config.yaml
n_experts: 8
experts_per_token: 1
hidden_act: "squared_relu"
normalize_top_k: false
routed_scale: 2.0
balance_bias: true
lr_router: 0.00296
norm_eps: 1e-05
tie_word_embeddings: false
learning_rate: 0.00372
beta1: 0.95
batch_tokens: [131072, 262144, 524288, 1048576]
max_seq_len: 512
dataset: "wikipedia_en"
Below are experts of layer 6 (counted from 0) of a mixture-of-experts language model. Rows are named router (the router's row for the expert), down (a neuron's output weights, with its number) and show model dimensions 0-127. Each number is 200 + 30 x the weight over its row's rms, rounded and kept within 0 to 999.
Before each expert's rows: "comes before" lists some tokens at least twice as common just after its tokens as in all text. This comes from a sample of Wikipedia text that the model never trained on. Tokens count by the router's weight.

# expert 4
comes before: " the", " a", " to", " in", " by", " as"
router,221,166,213,235,185,145,203,226,156,201,197,193,158,191,145,209,183,228,234,205,232,215,158,225,200,145,233,190,200,180,199,186,185,212,163,185,215,215,245,175,209,231,196,223,247,249,183,221,166,223,224,202,202,221,201,222,222,201,130,252,163,215,143,184,88,198,198,225,235,213,182,216,186,219,173,225,201,233,197,208,233,216,186,229,225,229,206,229,218,215,175,216,210,167,187,234,241,197,221,230,187,211,223,150,204,269,131,182,179,224,207,190,201,184,180,224,210,227,174,219,216,185,207,261,129,160,138,210
down70,178,182,241,163,161,160,198,173,203,244,148,213,207,161,171,204,227,213,203,202,205,228,170,219,210,184,154,206,195,206,208,182,120,200,201,226,225,195,235,182,195,186,171,183,179,262,230,171,220,209,194,231,187,192,172,190,230,187,259,216,176,180,225,171,222,218,227,166,130,205,116,178,197,251,199,227,216,208,167,236,166,213,190,203,193,190,200,214,185,222,207,162,189,223,217,157,188,230,170,175,215,210,195,125,206,218,284,182,164,239,177,158,209,187,182,243,235,259,199,226,215,280,166,193,209,239,234,194
down71,160,223,211,222,240,250,204,173,203,245,180,225,145,216,192,171,214,184,159,150,233,178,178,219,240,198,228,196,194,249,195,157,251,226,196,241,182,134,173,213,202,181,178,199,222,180,201,115,194,211,174,216,201,206,197,203,206,204,217,180,201,203,173,235,234,171,209,232,193,250,258,252,229,185,175,185,164,177,267,222,170,196,224,174,193,190,154,189,137,197,243,199,210,185,197,240,175,233,217,157,223,202,236,236,237,201,162,154,231,196,140,193,225,231,123,240,223,180,182,172,186,161,187,204,216,196,192,225
down72,226,203,244,187,208,259,232,255,224,158,194,180,210,218,199,224,213,216,227,227,181,247,161,227,135,186,274,206,205,171,177,191,163,234,177,181,191,206,151,173,218,207,187,237,205,203,178,252,155,212,168,230,203,215,162,238,245,233,141,202,180,187,163,227,162,184,151,248,211,210,308,134,160,198,179,180,198,197,211,225,249,175,213,205,236,219,183,186,216,186,156,226,181,222,190,199,178,181,193,215,183,160,225,167,192,252,185,199,155,226,197,191,178,190,193,204,186,197,190,204,239,201,198,201,203,255,152,230
down73,243,227,196,309,235,197,194,208,190,207,156,165,197,229,138,169,220,185,207,215,192,201,213,161,250,162,237,173,212,205,219,215,204,214,194,230,175,215,193,196,220,129,164,215,214,183,236,195,204,200,209,186,164,219,282,163,223,232,225,195,171,200,177,158,209,192,217,152,192,184,224,156,214,232,207,220,208,219,172,206,128,190,233,194,170,187,186,227,195,200,220,229,226,180,232,189,227,228,151,202,203,239,203,211,172,207,207,138,225,184,201,244,200,186,112,174,226,194,215,192,156,163,247,182,201,195,194,124
down74,193,199,153,174,176,198,204,238,209,225,175,234,183,183,216,159,185,209,176,193,245,195,209,180,199,186,222,223,181,145,174,155,217,242,214,241,213,200,217,202,171,266,248,182,150,198,213,247,208,229,189,183,248,204,205,203,231,166,206,179,214,198,169,242,207,277,190,234,221,177,243,184,198,207,170,196,189,225,160,203,207,198,137,225,206,161,224,215,148,166,231,167,180,220,215,217,237,168,242,168,179,200,156,157,152,219,187,222,164,216,246,155,160,183,227,202,212,182,285,217,215,243,143,252,180,192,251,182
down75,262,177,215,260,242,195,172,211,185,186,193,186,196,141,160,222,191,148,192,192,189,198,218,217,220,201,179,206,145,240,148,215,217,208,144,236,194,192,230,169,221,212,215,207,145,273,164,254,158,169,197,162,149,150,205,193,156,190,197,185,167,225,182,176,222,185,235,218,193,189,241,185,228,249,195,229,242,216,163,202,218,248,164,230,259,214,216,170,156,205,158,188,219,198,204,219,192,134,207,194,194,228,191,173,213,237,178,170,188,268,213,207,157,181,238,214,219,218,219,220,215,235,187,183,158,197,252,200
down76,178,194,247,162,148,207,194,197,158,191,143,211,169,204,232,201,176,191,208,226,140,134,200,237,207,220,171,232,186,152,259,250,172,206,201,208,196,214,198,176,201,199,177,239,142,200,136,140,234,227,218,189,250,173,266,209,203,225,221,241,239,242,187,209,257,214,256,189,159,252,145,217,194,213,235,206,228,207,185,178,197,204,145,209,247,155,234,171,245,194,218,213,221,212,168,233,226,209,195,187,171,190,220,172,186,187,251,196,205,172,207,174,242,225,176,177,205,207,199,190,177,173,205,189,141,187,205,192
down77,170,238,218,167,239,211,178,193,204,233,243,208,162,220,216,197,209,233,239,196,150,188,219,172,207,208,218,253,210,187,216,186,208,160,203,187,256,180,184,233,237,164,187,211,207,197,222,214,165,164,160,186,250,223,197,195,176,198,256,167,203,186,232,190,205,180,226,257,248,242,146,196,221,184,177,263,191,194,220,175,184,211,168,197,177,207,229,161,189,182,179,173,166,272,233,123,124,224,248,155,189,193,179,202,206,190,196,133,216,223,153,172,203,197,149,258,194,214,157,225,199,227,171,251,179,204,194,201
down78,274,250,144,214,218,177,187,153,182,241,168,181,184,181,225,211,245,166,240,241,256,154,212,163,162,195,211,184,189,219,174,200,208,242,195,256,207,156,193,161,210,169,217,245,203,209,213,262,220,200,245,196,162,163,205,198,218,209,201,221,174,217,174,182,183,237,267,236,226,167,178,180,211,201,161,186,155,195,189,226,191,203,164,203,273,214,185,214,275,232,202,202,180,175,180,152,210,174,178,188,179,193,214,205,259,239,175,193,182,233,185,159,187,177,168,168,192,197,183,243,169,224,138,238,186,188,193,202
down79,198,221,183,270,243,162,149,167,190,233,174,169,250,162,126,166,202,244,185,224,178,199,209,184,212,206,179,227,182,199,231,211,191,216,178,218,213,208,233,183,189,152,197,266,229,170,205,193,192,224,202,213,235,181,293,244,168,162,148,160,201,200,216,225,208,193,222,191,216,225,242,219,168,220,179,210,194,204,183,207,159,177,172,227,201,255,163,215,177,186,212,216,202,196,183,252,153,215,223,201,170,214,223,185,178,162,228,153,143,238,242,246,247,194,206,216,208,186,182,162,138,201,251,150,184,214,205,187

# expert 0
comes before: " ", ")", "–", ":", " November", " July"
router,175,149,268,197,213,190,187,167,172,227,227,184,215,187,229,221,184,156,234,125,248,201,182,175,214,250,210,188,163,178,202,193,142,184,152,148,207,219,229,221,235,179,170,201,200,186,219,234,215,240,234,209,165,214,173,183,219,243,172,234,201,200,239,208,194,237,192,215,231,167,158,188,154,170,227,141,214,209,210,124,206,150,163,215,162,219,189,215,253,142,172,196,191,169,213,235,161,219,211,176,231,165,229,229,247,178,241,229,222,205,249,231,218,252,175,215,196,200,217,199,215,197,228,189,224,161,178,179
down34,163,181,168,157,186,208,159,253,227,222,196,161,179,220,245,182,215,215,184,199,223,192,275,204,233,170,209,169,174,93,192,176,213,185,209,159,233,137,199,237,201,168,250,161,189,185,166,251,231,193,219,222,205,168,206,152,192,221,238,162,204,195,247,206,218,194,159,251,177,196,217,156,156,217,190,231,236,201,255,181,184,195,197,206,229,225,183,214,179,136,210,177,146,163,226,217,198,236,239,171,197,222,193,200,230,144,206,187,211,236,221,239,189,198,178,164,182,225,159,232,221,174,208,238,207,221,212,190
down35,191,202,209,184,207,194,170,228,137,221,193,173,242,194,193,198,214,181,195,163,205,227,260,193,196,159,232,199,219,179,225,203,197,213,188,234,185,191,177,162,179,234,226,174,160,215,220,171,234,184,225,195,202,156,232,181,151,194,211,171,188,189,156,240,196,220,238,173,211,165,296,165,205,169,182,250,208,170,220,139,200,220,210,228,192,260,201,214,133,186,199,175,140,219,196,221,211,144,262,181,210,183,185,212,188,193,234,169,114,238,218,208,186,201,220,183,196,178,230,254,241,225,201,252,229,249,185,160
down36,181,220,160,188,195,249,164,213,220,196,228,184,229,206,190,188,159,196,194,208,172,240,192,225,224,187,207,140,209,243,205,237,229,180,225,259,214,215,178,213,199,223,161,243,190,145,181,161,203,177,180,212,236,237,185,181,148,229,220,254,209,146,205,188,188,191,154,187,223,228,146,233,211,216,198,258,141,247,203,175,178,245,202,200,166,198,111,231,177,197,238,194,210,181,256,164,247,210,215,174,172,215,219,139,166,237,187,231,179,193,146,232,211,235,151,175,229,193,215,229,182,215,211,164,220,166,213,218
down37,216,193,214,191,221,203,182,202,190,204,243,202,174,235,250,201,209,204,166,178,180,264,257,213,127,256,210,196,238,193,243,162,190,202,206,154,189,185,221,181,224,201,167,151,243,239,166,221,225,177,192,192,218,218,159,145,234,218,160,232,180,178,190,229,171,219,186,190,199,227,225,222,115,174,168,153,246,177,223,217,197,214,130,246,191,190,189,191,187,250,143,228,171,185,147,174,188,203,199,211,161,187,211,168,208,213,227,167,260,220,168,180,183,239,169,246,201,213,209,240,184,195,182,250,211,236,226,220
down38,202,181,185,208,178,247,184,229,170,238,261,156,218,185,251,211,227,229,196,200,231,114,215,273,186,201,211,181,189,138,151,178,218,187,181,232,234,162,190,184,175,196,166,205,148,199,225,207,231,183,246,228,190,219,169,181,184,146,214,182,201,214,194,217,228,234,242,193,199,180,208,224,171,194,201,205,131,238,215,232,177,156,197,194,188,242,198,166,205,160,159,179,183,220,209,249,152,229,150,181,225,177,235,196,197,248,179,134,227,196,139,205,189,228,157,215,224,203,158,215,214,230,207,244,194,237,205,225
down39,182,215,208,178,202,209,192,144,188,177,205,230,176,204,256,255,180,235,169,210,183,201,208,218,165,185,223,188,187,161,165,203,225,191,183,237,242,174,179,188,227,176,154,188,234,251,175,248,192,187,205,175,222,253,249,195,169,191,220,192,222,214,237,224,205,172,169,224,185,214,153,234,168,237,187,269,227,182,188,203,168,161,196,168,175,276,195,179,235,182,134,195,159,219,178,158,183,192,235,214,200,268,241,168,172,161,243,197,209,216,146,179,179,197,208,235,191,201,232,170,185,233,147,194,219,249,215,266
down40,147,222,231,217,169,202,163,188,203,244,133,166,230,239,200,175,221,208,230,196,203,259,231,212,233,218,153,225,220,188,189,190,198,214,168,198,222,184,195,191,234,178,190,191,180,211,187,172,181,223,191,224,155,237,207,206,192,210,191,210,223,162,207,245,189,182,236,181,265,180,281,155,213,193,226,174,203,187,182,190,182,188,180,184,157,211,111,168,185,202,212,188,210,193,227,179,238,167,123,194,156,188,157,237,207,244,245,211,180,203,267,164,202,235,208,168,237,195,120,190,165,227,240,229,166,195,214,228
down41,249,241,194,223,141,232,243,163,261,186,218,199,157,233,216,211,180,205,222,187,171,192,158,211,168,178,181,220,205,191,199,203,230,209,161,214,164,206,190,225,191,196,191,168,207,216,212,269,216,231,249,151,243,177,228,181,158,176,197,198,220,219,231,238,203,225,185,197,207,212,139,151,204,154,204,241,185,248,189,271,216,204,157,158,229,207,214,228,73,198,171,184,231,194,205,219,190,186,207,227,204,175,224,196,198,210,205,180,222,194,115,219,165,212,204,205,212,194,165,178,167,175,200,218,216,248,185,230
down42,181,173,182,193,173,227,233,179,185,242,212,190,213,212,193,179,234,191,212,199,220,155,236,152,161,242,145,213,233,173,199,193,192,201,229,174,173,242,200,161,212,193,234,190,167,214,200,209,217,248,229,199,190,205,217,210,270,178,210,182,175,177,199,208,207,238,246,203,183,273,267,127,191,248,204,249,195,232,173,220,200,135,206,233,202,163,239,205,230,135,178,195,185,180,206,197,189,247,164,181,183,175,188,199,198,223,234,227,204,191,213,159,213,149,136,155,209,199,221,195,255,254,236,197,159,172,145,182
down43,154,192,251,191,205,204,205,214,221,184,199,203,199,237,191,155,182,216,184,152,257,226,259,188,228,259,221,121,161,207,204,215,182,240,228,249,253,127,204,171,171,199,190,184,212,178,232,256,250,189,177,194,172,151,202,168,203,194,144,184,176,190,180,183,175,190,237,191,212,202,278,141,183,208,209,192,179,181,170,163,184,253,222,173,151,157,167,197,197,174,229,213,156,224,205,179,218,236,187,190,195,179,224,185,206,180,246,213,208,187,248,163,193,178,225,249,198,170,213,213,222,249,230,197,215,195,204,158

# expert 6
comes before: "1", "0", "2", "9", "8", "6"
router,218,213,211,205,217,202,204,171,205,160,201,200,193,119,211,162,200,216,166,199,222,154,213,197,215,214,205,213,229,252,228,231,248,236,179,231,181,204,178,273,178,222,230,168,212,218,205,216,212,187,202,226,163,157,230,247,224,195,173,237,159,175,210,198,203,186,194,182,231,182,156,172,224,175,184,163,140,196,234,210,145,166,187,172,206,242,259,206,216,206,208,200,213,207,174,201,171,241,229,269,146,174,192,201,211,178,175,251,195,192,222,216,194,167,227,185,217,192,138,128,200,129,242,197,131,202,245,229
down86,187,163,175,125,238,185,210,167,194,187,183,219,196,191,118,199,204,176,184,216,196,172,224,211,185,178,293,197,181,188,205,187,193,214,228,262,232,199,190,179,257,189,225,203,187,272,271,193,189,190,173,236,182,141,171,199,166,188,219,164,214,251,240,167,233,204,205,155,186,231,261,166,191,224,143,189,206,151,192,179,249,213,197,198,200,271,182,191,186,202,198,201,221,222,163,188,203,257,199,219,222,127,212,170,217,167,228,220,226,229,208,215,186,190,217,198,202,181,166,189,197,205,189,185,225,219,253,186
down87,169,224,241,187,147,185,213,205,198,265,196,216,212,231,194,231,175,162,234,202,189,194,218,193,204,217,206,206,223,164,195,147,216,181,183,269,208,165,218,198,152,236,176,188,228,200,149,169,204,203,246,186,206,166,187,229,221,181,153,191,169,199,163,209,242,226,253,223,187,213,144,218,172,195,236,215,175,146,256,158,218,192,181,229,231,200,202,165,227,249,162,175,209,202,242,212,173,179,168,151,178,111,146,234,207,241,162,166,264,206,198,213,242,213,248,221,210,239,209,204,216,152,206,215,213,181,175,193
down88,220,213,218,179,241,156,196,210,205,162,145,202,179,256,251,211,188,198,209,210,220,269,164,226,139,219,192,181,178,199,182,222,166,209,208,172,187,222,200,142,234,206,220,185,191,208,185,213,197,200,153,205,223,178,192,196,218,173,196,227,221,222,237,218,208,237,152,180,261,195,179,228,226,248,225,218,234,227,134,201,202,207,199,230,320,147,208,208,167,208,164,184,150,211,165,163,181,180,193,189,196,215,153,190,181,186,258,194,217,160,195,133,227,182,229,199,245,166,226,191,211,259,183,229,196,199,196,180
down89,212,156,199,168,197,193,234,246,210,213,237,187,184,177,190,128,248,193,197,248,175,159,211,180,189,195,180,148,178,253,212,284,256,164,202,170,259,238,214,214,223,165,179,211,240,163,183,188,141,213,218,214,161,214,204,188,175,182,179,185,200,214,173,196,185,225,198,148,186,217,154,176,181,230,198,221,169,221,153,176,176,237,206,178,190,207,216,278,191,189,207,206,194,184,242,174,151,185,240,203,247,201,244,216,229,177,256,220,228,215,167,212,183,184,225,191,241,169,160,189,146,227,228,160,188,244,178,214
down90,211,171,194,257,230,212,262,218,218,140,199,251,195,148,193,195,224,237,214,217,186,218,178,210,214,210,145,217,179,196,194,247,199,244,213,192,224,209,223,211,198,179,202,190,189,219,199,225,149,171,201,241,177,154,200,199,219,206,195,142,208,241,179,221,218,163,111,214,205,176,283,170,223,230,183,202,239,221,141,148,243,249,207,205,207,202,181,201,120,231,185,165,208,160,236,216,176,155,159,160,223,203,189,200,228,185,148,206,170,212,156,215,225,165,235,179,235,179,217,218,217,199,214,201,233,216,239,187
down91,196,204,158,135,181,202,262,190,171,139,148,141,168,237,214,168,235,155,206,185,211,234,186,238,198,191,171,234,180,175,187,208,170,147,187,215,184,238,225,220,237,207,154,196,225,242,212,179,234,192,169,192,177,207,199,170,166,223,195,190,220,232,212,180,203,157,213,169,215,181,182,212,177,173,227,204,252,168,201,204,215,167,210,140,253,187,217,188,207,239,181,236,215,225,193,203,226,182,176,218,152,203,196,210,239,269,221,202,200,217,192,252,255,242,182,138,240,205,182,234,213,201,198,124,209,224,248,249
down92,221,210,208,155,199,170,204,229,206,209,167,179,198,209,221,195,188,218,203,198,203,196,225,216,162,191,199,175,133,174,236,224,183,223,200,245,226,219,243,171,221,217,192,245,180,245,240,241,206,193,232,199,170,232,208,170,200,190,192,174,185,219,213,239,244,222,200,158,217,163,291,170,204,188,184,167,256,224,184,207,253,206,158,208,206,147,222,186,137,203,180,198,175,202,185,195,131,209,137,258,229,197,201,221,203,205,200,210,186,157,230,205,136,141,153,224,181,169,274,183,216,204,243,218,183,258,187,161
down93,133,200,197,143,172,191,178,199,203,175,152,221,212,214,242,247,214,236,204,234,219,148,168,183,223,214,191,236,222,85,171,234,206,202,186,229,202,178,211,178,154,155,179,223,207,183,163,218,229,192,171,215,223,213,204,208,213,215,228,202,191,179,239,218,177,253,209,175,248,216,313,187,230,221,215,207,202,157,217,206,211,153,221,197,201,208,185,240,194,217,189,204,230,161,216,193,226,195,188,175,230,220,163,200,166,209,168,219,250,201,169,212,208,226,195,198,188,164,153,242,136,198,248,152,203,188,222,234
down94,130,197,219,200,212,253,210,151,166,237,204,164,169,223,222,243,157,193,210,180,204,249,169,206,205,212,154,222,167,240,229,260,212,222,207,220,234,222,171,165,212,230,170,193,250,190,232,189,176,235,130,184,156,202,189,177,222,210,241,178,218,230,138,182,182,159,175,223,199,235,264,187,223,192,238,192,147,227,155,217,237,194,201,217,197,208,222,165,201,211,152,137,206,151,226,192,180,186,190,189,226,195,174,172,225,213,177,209,218,215,160,200,235,230,179,201,167,198,271,167,197,159,177,159,224,194,239,229
down95,252,123,212,175,221,142,173,206,177,183,184,203,175,215,186,156,224,194,198,210,194,262,235,195,189,179,181,182,199,158,230,227,194,186,144,209,190,172,201,231,185,198,226,161,256,240,163,202,219,169,166,194,244,217,243,155,211,226,201,161,186,229,239,250,226,214,201,150,175,235,191,197,187,251,220,159,178,206,175,182,178,235,164,172,229,222,179,235,221,196,222,226,137,161,208,171,181,177,204,189,209,170,229,212,225,236,197,227,187,198,175,189,267,200,135,188,251,200,187,238,176,258,181,177,226,253,240,229

# expert 1
comes before: ",", ".", " and", ".\n\n", " in", " of"
router,206,180,195,242,171,236,200,197,182,176,228,198,223,178,214,197,203,137,229,207,170,206,186,183,226,190,262,200,192,169,211,152,162,215,176,198,155,219,182,226,162,238,228,237,220,166,195,145,171,247,284,193,217,160,200,188,257,183,165,201,205,156,130,229,198,179,190,207,204,168,161,219,199,209,189,162,148,178,175,165,175,210,213,189,223,176,271,204,253,197,226,197,189,202,189,246,213,188,211,220,226,246,155,230,186,221,204,202,170,185,217,175,188,217,241,232,246,125,250,146,221,216,197,189,151,213,217,168
down23,206,176,199,216,182,187,183,180,171,211,216,184,181,215,181,189,205,183,248,169,228,224,135,192,207,239,200,237,179,186,209,233,215,196,174,261,184,229,196,180,118,184,190,198,191,230,182,250,180,219,183,165,182,221,160,158,209,258,190,150,215,201,254,181,179,212,285,223,234,202,240,175,206,177,181,186,216,131,165,208,168,201,191,224,133,219,222,218,188,232,236,220,262,191,242,220,232,178,226,169,227,195,163,140,202,193,211,285,187,173,216,229,198,192,148,224,209,225,209,218,196,230,138,189,187,205,181,186
down24,143,149,182,202,180,210,225,192,180,221,152,149,172,226,197,159,220,210,205,174,225,189,145,196,229,212,282,202,193,161,145,214,179,160,211,183,197,192,191,154,148,228,152,193,281,193,216,155,160,208,254,216,203,223,191,214,206,185,254,241,246,148,211,223,192,167,215,171,186,201,238,256,199,223,191,188,151,205,211,233,195,204,244,232,205,172,218,212,194,192,205,247,232,251,229,192,234,217,213,209,162,219,177,234,221,213,209,240,184,198,192,231,210,201,188,186,166,194,243,192,154,206,196,163,162,164,166,260
down25,189,213,145,242,180,191,183,214,202,199,233,211,201,198,166,203,155,173,146,196,162,179,191,188,155,214,157,180,199,247,222,219,170,195,229,168,201,225,131,225,177,272,189,203,143,212,255,203,228,182,254,205,229,270,206,205,246,214,260,237,227,201,196,201,231,165,158,201,199,187,184,218,166,221,218,239,256,234,204,168,248,242,255,170,206,194,188,182,185,190,176,200,186,97,190,206,171,226,150,190,204,208,185,198,239,190,213,201,208,203,248,223,208,197,222,200,167,214,173,162,181,190,178,177,136,201,191,205
down26,222,234,227,174,169,188,199,183,197,237,217,260,240,212,218,198,211,239,172,194,208,215,170,243,162,162,227,167,204,196,167,256,202,230,218,174,216,228,242,227,143,235,216,126,207,269,166,207,197,194,238,183,172,220,212,188,193,244,142,196,195,202,192,221,178,242,185,195,186,195,230,130,198,168,214,201,190,157,191,232,237,136,194,235,255,148,170,204,148,173,212,179,204,193,226,233,238,196,242,145,195,221,229,200,198,235,204,206,156,178,218,200,192,199,167,170,138,188,237,182,145,212,168,232,227,214,182,191
down27,200,222,213,196,182,212,131,197,198,250,191,222,186,211,226,163,204,233,187,221,217,165,234,183,159,159,188,222,230,161,183,155,227,228,167,186,163,191,205,203,183,218,218,199,139,246,186,235,231,218,191,231,201,205,196,186,189,224,183,198,241,188,224,229,212,179,251,202,215,172,249,184,207,223,205,179,165,207,156,145,246,180,181,241,206,197,222,192,222,201,206,131,182,214,206,202,211,181,241,163,183,175,228,148,229,279,185,181,198,205,179,103,191,201,222,219,221,177,272,228,256,232,160,268,182,205,226,161
down28,177,191,203,254,180,201,161,206,117,214,193,219,228,230,206,169,233,210,200,248,194,187,213,197,135,247,124,190,225,251,247,202,217,221,205,160,199,262,175,203,188,182,252,186,174,227,193,152,193,161,232,195,211,193,205,179,228,180,227,205,196,176,227,159,206,210,173,203,147,161,160,224,197,221,190,235,243,204,147,240,195,233,224,217,218,227,173,182,164,165,228,202,183,148,209,194,191,180,159,160,139,212,212,215,239,179,202,202,221,220,198,164,221,179,208,241,245,220,227,204,154,195,141,256,178,233,240,185
down29,219,186,208,272,170,205,195,159,221,226,171,229,198,212,251,152,172,243,200,212,178,228,144,245,184,234,189,232,178,232,234,195,207,184,188,191,152,231,134,216,233,189,214,209,265,239,180,232,218,196,215,191,153,200,215,149,177,200,219,178,198,248,162,175,172,185,150,199,215,159,226,126,216,234,200,227,226,191,166,200,184,173,176,232,184,205,201,187,125,175,188,189,192,174,249,223,223,224,189,220,217,194,207,199,168,256,189,231,221,186,157,197,147,226,197,187,171,190,260,164,167,252,196,205,247,217,168,213
down30,204,241,245,272,163,230,237,171,201,203,230,244,194,211,219,140,202,189,208,186,168,211,234,183,246,139,174,192,219,136,287,206,165,197,186,201,202,212,238,192,229,199,170,218,172,199,206,241,204,189,208,160,190,156,190,174,195,156,181,198,217,228,171,200,204,208,167,207,209,189,210,180,248,209,195,155,203,155,177,153,222,198,119,213,207,198,242,199,231,232,202,235,233,203,184,250,169,210,160,195,216,220,221,228,171,184,238,169,200,221,168,164,240,204,174,135,147,159,183,224,176,187,195,209,213,270,191,228
down31,138,233,206,226,187,233,208,226,211,224,153,160,209,186,182,207,201,179,171,180,169,240,205,197,211,183,227,132,222,238,167,218,182,229,214,175,205,259,176,206,260,176,219,204,115,173,189,187,196,190,175,149,216,182,207,215,257,215,226,216,180,211,163,239,185,227,175,225,319,160,206,215,142,248,222,189,241,207,203,209,254,215,166,193,189,242,162,184,189,190,179,179,183,229,189,165,187,187,239,174,163,175,203,154,237,201,211,203,186,220,161,173,207,207,202,212,170,168,186,181,187,245,243,243,185,183,206,192
down32,173,185,168,221,230,241,211,235,212,162,152,199,177,188,216,194,187,232,272,187,169,277,137,219,182,198,188,222,179,204,192,221,178,269,163,181,152,210,234,185,200,191,213,206,193,219,217,222,188,226,233,198,172,170,204,174,143,182,170,168,210,249,196,245,169,164,170,189,223,136,193,206,246,176,189,175,257,232,192,152,193,235,174,201,161,227,186,206,182,237,180,175,260,172,266,233,177,131,190,196,230,195,223,225,195,195,192,186,160,253,179,227,202,157,199,189,186,228,237,180,239,219,189,208,185,249,207,208